Weights of a small mixture-of-experts language model, trained from scratch on English Wikipedia.
Training: a variant of SOAP for the experts, 326M tokens, 4976 steps.
Below are experts of layer 4 (counted from 0) of a mixture-of-experts language model. Rows are named gate (a neuron's input weights, with its number), up (a neuron's input weights, with its number), down (a neuron's output weights, with its number) and show model dimensions 32-63. Each number is 500 + 25 x the weight over its row's rms, rounded and kept within 0 to 999. Numbers have three digits each.
Before each expert's rows: a language model's description of what the expert responds to; "comes before" lists some tokens at least twice as common just after its tokens as in all text. This comes from a sample of Wikipedia text that the model never trained on. Tokens count by the router's weight.

# expert 46
What it handles: Modals and section breaks. Modal and auxiliary words before a verb, such as would, can, may, to, not, plus double line breaks ending infobox headers or = lines.
comes before: " be", "=", " have", "-", " been", "The"
gate0:546539533499470553498386518506489505479499487523533433519471514510490468526518491500489525494454
up0:459470531454511476497511504498454538519519505546440508491510520531491473475532492543517547507503
down0:497523508525518520513494543495512486459469501475500555517459516462518508555460541487466497531543
gate1:526458488526537514473458493496502553490493467493525499540469506480520495538473447528504470514452
up1:511477477557485475514451515517462559480488506501497550524504542480509484497457483480528501482478
down1:535496452497475510570514521505505493467467516507505550532502491509495546490546511466502488510458
gate2:523514443498484507527549500496524487495484436500467546526478530467509522471492519492510520520549
up2:523474441488480480496519498502550482491521458526451525508530523467499478513485500543469492537531
down2:477535531479503481463485511502496512538484510486465487472519487551542519479478458471510524541514
gate3:513482470481503524489494566491512512480460537460484537524481490481529500545481484554494475522468
up3:450468511471532522511514512494494504518497461542491496463511506503465465483528474485526527477530
down3:484498551493504517471521473442474476502538497461507493500494480486500527517526464503487501491508
gate4:506541493491531459486502525513447511445478504509476533472520469527472483514519518521478528476515
up4:493496501467563452475509535475497503469497483508534521474501497505494466531500483508463507518500
down4:470513483469499482509507496514542515494512519470508534492506497475480545466468549487511527483497
gate5:457494536518487528454443523500501486521483463549509488525481496515475508522494499522505488503482
up5:500495528528465498484479544488533474513469440534512467521467487445489497505481474496501474468483
down5:468472534487505497496532521466504456472519486504507496560498473484530500517504503511463499463502
gate6:491465510503502485469474493497507528450479454564447495541454524468476462469562448512479505504479
up6:432465495468509487510510498500472505499460488557474478540463504469455484468525485482483513520495
down6:504465478533532534537474521492485504457513541490532495526475510472517496532494519468501505499521
gate7:480486529517517509495517490531498485491521487508514461499481477528461498503484468512466495452500
up7:498528515499437493503459463510523505492501502538528464527512479511503490513518517487497517501512
down7:501513507524526505510512472492562550525466509514480476510498495513515505483509513514479478472428
gate8:440523486449515512472490483504509465510517520498519490509496461502472493506503459494430440472519
up8:503482462501538489486455482471521511525523477467516479418523524479432477477508477485528516519492
down8:511541529495528509454495519501504526473550484521465509471558494483498505497539526503536475501516
gate9:491529469496507498473556527539499500523476524478480482502531513510557533548474515477480508507499
up9:491506497477514464491556547542499525548503461493460510465479500496537505549494534467476513484479
down9:493519495532492523463465490464507474498481486501480504533568517474508487490540522500485516520514
gate10:524531525551502491462487496502515496507514511499534508497493491525467484514453445524492504498553
up10:490482533454528480496517488512510535506534490500474480510440531451543506481530515485513515533489
down10:489515549494518501502486513522482436506457482496483502444472520525479489516474489479530490509516
gate11:484487500490492500470474496466499473492433479528515503509511486502494520528531520502506495505501
up11:535501488516498488528534491521510522491497473476515494477510521494518494511529557500547467501485
down11:517488507463522496494486477497424481494500499469482507504506461496498457521501500502546506536562
gate12:483454541503530538511546488502492516486525469485479518516483522474479508467522510532520490484505
up12:476466528508492502476515512462476486491496497510473503496479494514450506491486501498487530487528
down12:494516504460497490484507540478526446481523546475495514484517459489522542461489501504499510503505
gate13:513519508479484436492517538454465513505485527482514491520501548515489528496472493487507490491492
up13:525511516474522512518478528456496496468474487512513512478497496485490506504479460510500551493513
down13:499527514578504490528524482539536522520495503483530523482518501506494490454480505488538507482451
gate14:503508506488505504458509515476484472514500490494481472516532479509482477475485484472472493491467
up14:476466475482479508529481517488498493496464487513525439476502533512499508507483529438460461503528
down14:480507465521502511534505509491491503529474539495504457446500480497497497481496476507498490482510
gate15:550463476502483518479545525478465491516495465472529492511471500474488481505502443562507490473509
up15:472521553492493514495489518493519508514447505522475505498501489541460509491509534470506508517482
down15:515492493469528466473477525538456492488552482494518476447500488542518483494487489486486537504464
gate16:503495518488529530535476522527490464496484493495501529520473485480506484469505511532518525488501
up16:550493499515528505516464510535491491521493472519509518502486494482504463499540467536487477524514
down16:497474518501507478513522483426556536495526476507485495466499461512487518495521483456483485495503
gate17:483518473479522507520513518519503531488524507498514456513474520486496520508537497536533500548470
up17:518470475558497536449481476492492482533487510486494567474538496521525510503489487488493532525480
down17:504496501504505536431513463514472516543508485511543505512479507516462492523503515509521519483461
gate18:495530480514466504517477498516528522527481485486516526478482520493476476527496534494451467499520
up18:506475502501517515507495497460506506501539489488483486503507492481532495511523501481503515532486
down18:493512550502466555523508507448511520491521480506528441495544520487450516505506456507515487576463
gate19:464489503480503510506503528504502464478527501470475578480531547477513475520455508512495481514463
up19:495516527514486535517485486508506505544482513501489467464482462487460492488530477494468517521540
down19:524523525505521520476494516513520487430476521543479477500485500474472483499485498512543456523499
gate20:535492480529513544508486489480473518512495465501520524481502485537488504498506518535516506507490
up20:495517476493477467501543452550550465496493488456460478489497507473517460521477504459508538492497
down20:504453525470508506513490493502520489513543499495508496474542479494478492452519534472518490542548
gate21:489484512495491521451497484469494495526470523527446540521502539511525522492521483520479451507480
up21:492487522469469504480490516501497503504480517583486467544491478515482521512506479493452489472509
down21:555464494531495534454524489472506450520525559489530464502538483490507507518464523541510502504513
gate22:508520467457522497471562513525457476496464474465527521493458499497499527490479503528492493500446
up22:475461503549456486502515477437475505476521496508549509457492487501501423471483462508481526558504
down22:496511458483510530520492478502512549537488474481487535477510514522477510509489481510517460521552
gate23:566515485511466467477488480485497500477523510484466523523460542535479507513477533521489501486463
up23:475500535517471461497532483478484506493554514534505501484486511541526497439524501458511518461552
down23:498500506573485494455469468471496508445515510481446517462525538514479514499541510501493477507519
gate24:473469523475475545497506476518449452492476486479549524485439450503501550480503485471478468503466
up24:478503516486512463460455494513492494529468505471524468524423483490557497522524504513492483551471
down24:484530486501486448513475495471502477513507470496505468520470453473498490493500470514496513523481
gate25:477434468515493501476527521505517513484525494458491491478435524521526548494473493494513518502458
up25:508543525503471497522476513492499513452469528546526498512546529491472487515516497505478496542529
down25:521496465471486515484506446486452507513521519532506495494477512505513537503499488486472486476498
gate26:521501528511483467524491473490525439467467483468529501519501533485512472532494471497473471497457
up26:506501493488464511484495499537495516484456471515512473494492461522489518484507520530506493476533
down26:522512512498481484521516493523510521504501497504460484525514502495451499493523505520476517486487
gate27:548502528512517559555496492525548540508530499446513564522481550496543512516523548467469486484506
up27:489500475489506488467516453497458474498521488494511474508519505456448520520448459514479543479520
down27:472463486544487501518522539495514475504514496474520513459494483468485505523513529506546464468526
gate28:510546499483477511500552512478450492487561509493538489466519481503498525502470495460490479491503
up28:527538499528509508507511521525448474478539533481508478490505501523524528516467486485490501493485
down28:490480515521506447487481500506494464480494564461510464528543481525508475497505461490523475482493
gate29:548493492537533530462522502476529538507507517487474560514566480484452483470525514430473473479501
up29:463515521452446491531522530494444465491506480491546444496467494501558527519486490525539499499510
down29:538508488495522513514529499472518463489523548525514470543485510514518499499501504484506479479516
gate30:502516517450532472466532460515498524505479531507490518556515452504485507482477477491487504474502
up30:521508514480513511479494510502515516521516517508484461528469472513502491516491508476450540513494
down30:531526515485490495535544549498492499498500472489539515534484522511499522481511504476520513475512
gate31:443444477465544500476508444474477504454531508503484516477446468510528479475513520511436483491483
up31:541555559530499495505467531520500523555489480460518516514497533543508491509485530520524468534495
down31:529525428452493498447519482499517551507520529482464517525523473511484493511490480508483524540444

# expert 36
What it handles: Title and name words. Capitalized words and punctuation inside titles of shows, songs, films and labels, such as Love, Star, Day, Records, !.
comes before: "\"", " (", " of", "\n", ":", "'s"
gate0:451482513511477440545476490464508541495530525509502525532550506466500534470492478488531525495501
up0:460466484490518464553491484511480524485517476568504500484529545472542510503524526469525526479519
down0:509500509526479518513486489498504510485442449539504446503498520495530529475524510502507510487530
gate1:487499464530512468495515534532503502474470500511490515477508487495475510505516539492505457521468
up1:460475486513472506469498524492481498462483507453499506504529501523505520491506495530523504503466
down1:474488530479544487491488491527484511484500502496449514504509523468496515470517566516560504516486
gate2:451485534489542498525442472491532468526464492516537482429486556492489459516507495502469469483493
up2:467512531476509525469475529478530529494503445507501497485496537504483486517496516505486454485491
down2:503497505448503503491485511505509525501509508492532509546494504541493480511538520519468504481492
gate3:496522524506484501469493466550531514521492506506519526541479528480516491534545553492490454452518
up3:488467503499494488496491520481486512533520485463455493479509477511511495504497462496531502539549
down3:468468497511529465497498507498487460465480517467525471488512508486552476509485450543503474547495
gate4:489472471519468481459475508530523535475524528490476533483502521491476486517518501514486482528451
up4:519508512449513543492518498511462483510524489507498477530489473508484500508446494501451523498519
down4:511490454468532487518498502492515497494472475483479491472504489539558531506470522450500485496477
gate5:489518500535458462484488516537455512501457488515508510507491488509513485506517487482539504496467
up5:450469519497474488485522433452514505512480526473491491491467500500460528493529498471503521487557
down5:499468496478531515473461464476505501489489538546518548524468497460505500512512479517511482503482
gate6:559473514530529501460482522505540501480476505460533503489478461516503480493484464532520491468480
up6:455500507463469497460531523539485459501490546522487522521523508496472516454477532480512512487545
down6:543548533507462465507491477481537471536514519510521508523521477521489478516493493494536475541471
gate7:496486519491515485519490466508491495469518490490489531474479519542506504481515508503497518502485
up7:494483514489484528499507488496428509481501514516484488500457511527523509462553496495474488522472
down7:514494525466470517501513542460484461511541501506522503507519462533508499539462502520525502535476
gate8:528501509469495491487525457502505542471502548470465519481522495505507549487485508531506504499470
up8:500512495539484522489511471491522486452521509525495442500505477550511524434498508518473534497490
down8:517526524462491481472480482514500538474446496475522504541501463495522575499503503482499485560508
gate9:481543552536538529516487466523470487511501488510510458518442476494504461513540451507510466500501
up9:488479502473498499575518527466493497510517538506480470463490484499522507507517496480475517485476
down9:508479527433506490493485540499481493494510496473485525505502428497526520541534502504514469509512
gate10:502484486519477483475503505510472461549521474480473526503494498515468497483498491494460475516506
up10:482469501513493464457488462519496492494502475483445537487509531524491505492522525532458517506483
down10:507497497510482543557527483540415490525510511532485509488510512536490487474464472505497491512468
gate11:518529535536520519494556515527526487508447524513492489521467507510512495506521486504488491493509
up11:474493508471475494530508479458527505471529472457501541504482526483495543436542547506525512502510
down11:503529490533483451519524539501493481530516468484492515511484517546466477484468494503477490476504
gate12:495550479515513513480450484542510435527500544488492487461554536481489457499470464479510532518489
up12:487530486523541526508529491496489479518527511527513529503456526529531532454505476420515484553513
down12:488507522515445512491469524528480413485511489463500498512536531518507478504474527540516491509499
gate13:521468497503539501468489512516525477511504521493515499486466501538489526483494504498490502495497
up13:489532489493514487540536487486501506517516493507506502527518503473492489498496518507527506524511
down13:507486465514461502517477467476501483462461461507495517485454520521536493464560524477496471516526
gate14:496438504489512507487514504509509456499483487493449525530488533466481520477515488490494464496556
up14:495469488505538487538529480452486525509472542478507505507467494544523520484452508485514518509463
down14:521469530508499510500495480506544490536501462480547511546426505491488505509493501457475548508490
gate15:497463495505438479553522497469510519496508486490499539547514512528461514504459500478505530529480
up15:504475514545484516471496491541490474502467535461513496526515541496491496485487537479458511496512
down15:484461549492447545484522471442443504510463537470516521501490531522524506475506467499440503512510
gate16:474511498504534549491543489523502504442490499479517517506487511471495507529519488443487529499448
up16:486489500554529469479474490525496524493502489494517530512497543499514505529537511481481499577477
down16:504520508492503519490518513507504527497489544528510462514465471509520497508463531516461530550449
gate17:530490464499521510519509513446483494488475532525555543492531473465503504490452535482533477526482
up17:526478494495478525497492466516486505521484502454442500533536495505509545530481514528524496552532
down17:476484488505515518526523469468518485524519500502484486469502481538497505507503466495474477511518
gate18:527525506546507517493502476498473516487470498494535484536473495510508468533494456502480517495468
up18:492502526477515444481549522488476476462505500523487497539531469518496477542481524479481514488495
down18:470538495506496514438543490473460491504514518536498511461500470538489496522468473531475529493533
gate19:476497500493520544517529489479497523460476508494497520502490489490532491519499510516502479542524
up19:498512488487476524500446485485484485528485498468525530527484556547513511524495498500500558486497
down19:464490524512493508499509474495456492507460499503536519449476492498502505461528481528502487553488
gate20:476474538464523494520462505514522479482481495477496493492532563486486481491488486493464484531510
up20:515536490500484478506473507535473461467470517510548481528471523496520515487503505498466499537475
down20:455469532461519494524432508485491505480498500500485508514507530497501432511501515497514446498495
gate21:523512472549522518479539540515442474504466506504540486535476489470491519482538554499539490532504
up21:499471484538522509456499526527483466492492519488482475501488482502521519483506510512514498528500
down21:550489503497501505476475487531532511505507519491483505462494504506490529499465492533547490508470
gate22:533491507517539497490501466501508474500496549481469550475516485511514512481468497508521522516466
up22:532555510505526507514447481460489486488508497480495487454542507534528511452485508512490466504478
down22:499522516520464465480524491507524472476497499472477502492456495489475466514487484485448468507520
gate23:482448487477517520489467510469485476532489486507486480498485504530529503532489489498485471488458
up23:512488521506511466521465511519491479502480502508466491515465489481490473505519507472484548523515
down23:484503516510494518489545489486515487496522490483510511508502522468530486506473502493516490462464
gate24:496530473486545520495484508500473478514557498483526496522492561513502490463510501503509490515453
up24:468485520475461518504489504501512514496492505482486476481501520508519512506527502514487496508534
down24:511489497477518455494492486545488471462472496539496487497485497476454486467512507502549466515513
gate25:531506517475546464502508497508507506477482516492507527488473517480505510496489492482481479530477
up25:491487518502503510531494510475499492518509497524517545491540525571506503488486469479501494538517
down25:487490473526512439536488542489517468529535501537540517489495519467515481494512501460543487509498
gate26:476476509489501514522498496491530464498494461516530531543487501500462492503478506497541479506439
up26:509517524523522488467528500511456529489519496510514493485512492463543510506543483540441453494539
down26:484496473479530493532535539441541496456503528528502517535476491479513502536504511478500472467505
gate27:495524465512488489504505522526498495460500471495510459496508447501481508519508465517492522464483
up27:483515482539534496484499517517456518464479484506528456467483487493487527500510470490536514506486
down27:487536485496491563527504490489506524484504524507444484516479536528459503468505521481480499562501
gate28:523503479508559485495517494487522519492500477522511483460477518480474463474535499512489505496492
up28:482482509520475486508476467496502527464465507528495494479523509488497479513465537532506490480480
down28:515530470480501524473507524484461524470514479503527531562529487487528475522490522482490471505495
gate29:518538505496502491446472471464526507503466513531508456457505500455529465486491483508518499463493
up29:483523502511524452502524530551502526510512490514500493508501518479488518520494488483572509507480
down29:509480506471481496558534491481512539517471539480487517453501516544511531497513489508484541498498
gate30:513512528497488508506512499505496529496537484475490534469493514522517507515517501467522497469511
up30:500545499466452518516501519522454559472521474488499525493490519498468539509507476470532460480499
down30:479486462483470456513509497498515510409488499523461496483470502513497500494474522482489514508503
gate31:500481494479480482519487450501512459505460522487505497478481493477517472530505532482531530486501
up31:502482488500516537494532487489496504559513494502530511514510523468529450463451489512511473458504
down31:491498454486503536495470503506500497495522467480497510468520461541471487498506493506523505508455

# expert 22
What it handles: Subject pronouns. Subject pronouns starting a clause before a verb, especially he, He, she, they, who, often after that, which or a period.
comes before: " was", " is", " had", " has", " also", " would"
gate0:495494530511547548513558443457499445507465509498506550469503509498479523489483536469425542493522
up0:513538526487564518515525490510558508471505508525492515446510462509502513526503493466474488519469
down0:459530482573491509464491516482491516484524471512480530479503430509490487511482521512509505522490
gate1:503508501527482510505543503521522506524507513486480471486491532481524490526506483491492477494513
up1:479518525532471502483504470466514518490494518490548453516579444486476522499498474510502556522479
down1:492492511501495506526491514503481491515484460518486487535495527519484475529509489434486501549517
gate2:554535507497535491520529489501459489534505451491448518506471497500507527499516453469440510477489
up2:527537491525509473510507489492496512523469515497451497481499476495495527483490443504471502475507
down2:512514518497509490460501500510495504482521520483482507469481519558473489510508490455471484470489
gate3:471501518514539538525467533491544525484495493503509471502481504499488539507489472483532508522461
up3:483495502524454507539499496504522495495509512512502470492455499477523536517527472494517500501498
down3:469518475496485490513465514497493504521472512491499503507525495471538501461504539479481508475489
gate4:493490508480523541514506513536550516476498512498515540528535500498507548512498476476498505469468
up4:502503483507483502440503543508523497503541540503521538495515498510552478525494536499491534537473
down4:538491481494540501486486537502491511508523503525500514519497474477490508478516529501500503523483
gate5:505476496505490474530441493508522476501512510508495461492503475504475513500545503512490508514551
up5:503508524508483554479516494492477532538466466502490516533488471495508495503494487518475500505440
down5:522482502472510512486489471511517475517488485503540531501493527534515471514469509511499512485488
gate6:531530529521538474479518519486505475509528468495508527510488566488496473528470491490494537507505
up6:464501475474505490493482483537481476535504428492479483516501511499481505500521538492488523473479
down6:494520528544448497498502480502470472541484485511495522479494541517524492511485507465499535491482
gate7:526517513477457482464509466483506534501477484491467511491461535514479517474503483513496418527529
up7:510508487522485517476492493430486491494491543516478513493543494502531469501506481458510546500515
down7:502472512484506517525488488501517548466505510490507481502511455519461497495502541488525520476492
gate8:500484502513508463469524465513457509478461524530532529458492467458465482515492491521502465534495
up8:502466493505476523534475510484526472500528475471471515548521518528538515471493475535528542483488
down8:466498477515487505492486513479492490478510487475499513480490495529450512510525505490516430510514
gate9:503487492549507505485481507471547508480495485472494446540500502485520509455495430462493491517531
up9:503483512500507514487549487501516503501519488475487475501497491482524500477539468435512532509516
down9:489490466440486497527507514456478470442484527502501524521510474483543510440499517540490517486524
gate10:506499546462476479504517487538477523511482496488452472524491509466511460494479510506464478467473
up10:499489515470468468475471473504478524461540525502478493516503517490535504489502535544491488471526
down10:525534481486502485486525506485497519470464509484515499508516507497499510481530520500465516491504
gate11:553494529471530525453532474491484495508485522472513488494497542497501502494525466452479510489489
up11:493510483533519477499483488518509488510506560528486488507489511507460502515515506508542493483494
down11:488492511583467529482448516482514480499476488546459509470503464495440457526501469530536488525515
gate12:521516467528517509510520481528530471482491480531527523479498533474518529501496488477485486495538
up12:458469493515498505504523495475468505532489498490484512504468484471453494513463502507493478481485
down12:509436464495504516489544526480463469503456508491584511493490499472513519509519481487506473477451
gate13:504504506492481505559561535486477510525460504524471523475486476483522474470493496500486506468469
up13:496496516442487470468552459455479534508507504519468498459500493509453458488539493499486483478512
down13:521486523523473511505474516519500464465487518553525543507464510491505493542500532527490538507534
gate14:501514533540488450467521501499489574503450544483521523507513569482524491510497489501452507505530
up14:515532490469496482486487469514502483521538458528488502498488473514506491505500443534458499488494
down14:501540488503482535519471524496498498506441452527498520514482505484465503481507487499495516543478
gate15:481509509500500494467496492460511523463511478524512493524494471523469481481494505508521505521501
up15:458478526475457507479505493462503491494509489533492520498489461554502448465486506498484484492496
down15:489481510516497507519508560499476470519514482464519518524522488446511514491508501441496514464485
gate16:520526519494489484509525495516497530519516503461475523491506532483534484474476499509541484504500
up16:538524488518500517505515505502496529476508540459531523516541501498525488461515486529530513520545
down16:497532524465517536515539438517528540487496527455484509486566520506466484527520520486514495459486
gate17:522485535511459550485534504480498512495459503490492510545466529483532498544505469463457506486500
up17:554530529487528489511564525461486485475485524475516498489484523516506471513505501430488479452478
down17:485472492483481502500485496502455462518549431485529515512520488486488507490467544475483522526480
gate18:437530502522522498530536507468501515486550510491504505532505524542532495523507514507497481475468
up18:518485513495484502476485464527517510482469510495486473462505526480501512521458471505514520521527
down18:528547500512486544492484511531538550523535496523485484491523504516495483489479521467519496489543
gate19:497478504488486462490517503487510511489447531504498563524477482502465527510490493515486483468495
up19:537498479520512486549552504518514514469470502490474533517512488524499499505520496496496478476513
down19:496495500492498518517476476531502500515497484544494511468506476497486521466518510508481529463473
gate20:497447509520497512475499489480477512476538502522486484498516515466439523476464499460501460522472
up20:472458522503499527478544506525470480525517534518496449519488500463474506532455495498505484534548
down20:520510497462523482509496510470515481511555554469522489503497507476508539499500505511520501504470
gate21:484518476493482461503526502510462521497498511507511483493456512521478518498482514530446509512472
up21:476522503483478506495508512472450521499489488503511490509487531544470528507512489493444569541465
down21:463455479486508515515493480502495519522498496509465509534496499525488460466498522477551519474504
gate22:512452516499545480474539476533528476511573498510495537539475507506485479517498482490484449488491
up22:491561449517507516532460505500479492483451509504481496467511470494516504499466529525518523493487
down22:498488533481504506513477488482446531489532506515478517539503479526492510541522496511505536506494
gate23:485518533491476491513508460526495451511475494498480514486497495508497495484481483498461498503496
up23:486486543522472457474514529493526522502510515477487528529476495493537509516480524491498497526522
down23:490495494501467501454449495459506525515529494570531502492496480521452516507524496514558435508475
gate24:507500479511497516471526514512526566500528480490506504521493486489529518487491488524470489485494
up24:504498462496494486461437498508482464543467503499463484500508518506488523564510506494499506519511
down24:460474513498527442508484546487455496528474487513477529502477544449501467486458526526485547494500
gate25:523511484527516523445469479515518512498454494536511485506535495493475538477519519503496521501491
up25:517510498496474536520490529525493526485507596507513506467535497430481522483502510471473492484503
down25:529506533475477477460486531529482510516527530497483510503493486430464528488542495517468500498525
gate26:517447504519569467506525489472521515541505523517497495485538495536517479498491481504466506505532
up26:458484489503529505493504518439501484511491529540521498495500517513503528502446511511490477490504
down26:520539490464477500505556545522487481498487477449559482502523490487460474496537496558530528501436
gate27:479503512477477498496543510528527526457533491513501498502497519517502478491458509512565453523520
up27:497534546487524488521492503484512522504536501511471476519447463526526509539468466503571487475480
down27:514460467508562496546536498483506472474487480506506493460503517441458485498481511500523463513479
gate28:490434491561487525503561538494500545474500485511498502496535475510474483494519542527500535520526
up28:478445517513522472538542530505501520494492468520500482481505456501482476488514528532488545488530
down28:527516471508510513508517476469507509511505507496504480497561481489504513485483480521478512472468
gate29:503477500500499523447467525488516522499531456484521492473497511529518500521482523519485529518501
up29:537504487491525512488445467517485500493520494490499537527522514512500525531463473501452547545502
down29:548510520503527550486516484497498496479472480507489481548494531482535479506500486526464508500554
gate30:507488515514531486468502487501540557500497488506507530534500501543474496507494465497499484514478
up30:503503506490497475496512516524510518487500470484526545533539518511477493506485438489487520498490
down30:501496445480524476476460546527511511485543487459497512514491434530483573519533483482545504480480
gate31:492541506480521519454513488475460497522512445469514495473526498499459476503496505512464482527523
up31:479521489471512487440495504545477471478455483482459520463525514480514500520505494425486471441505
down31:506491473497511463453447525520536508524500503479517554513463474511499524494486480455469490485490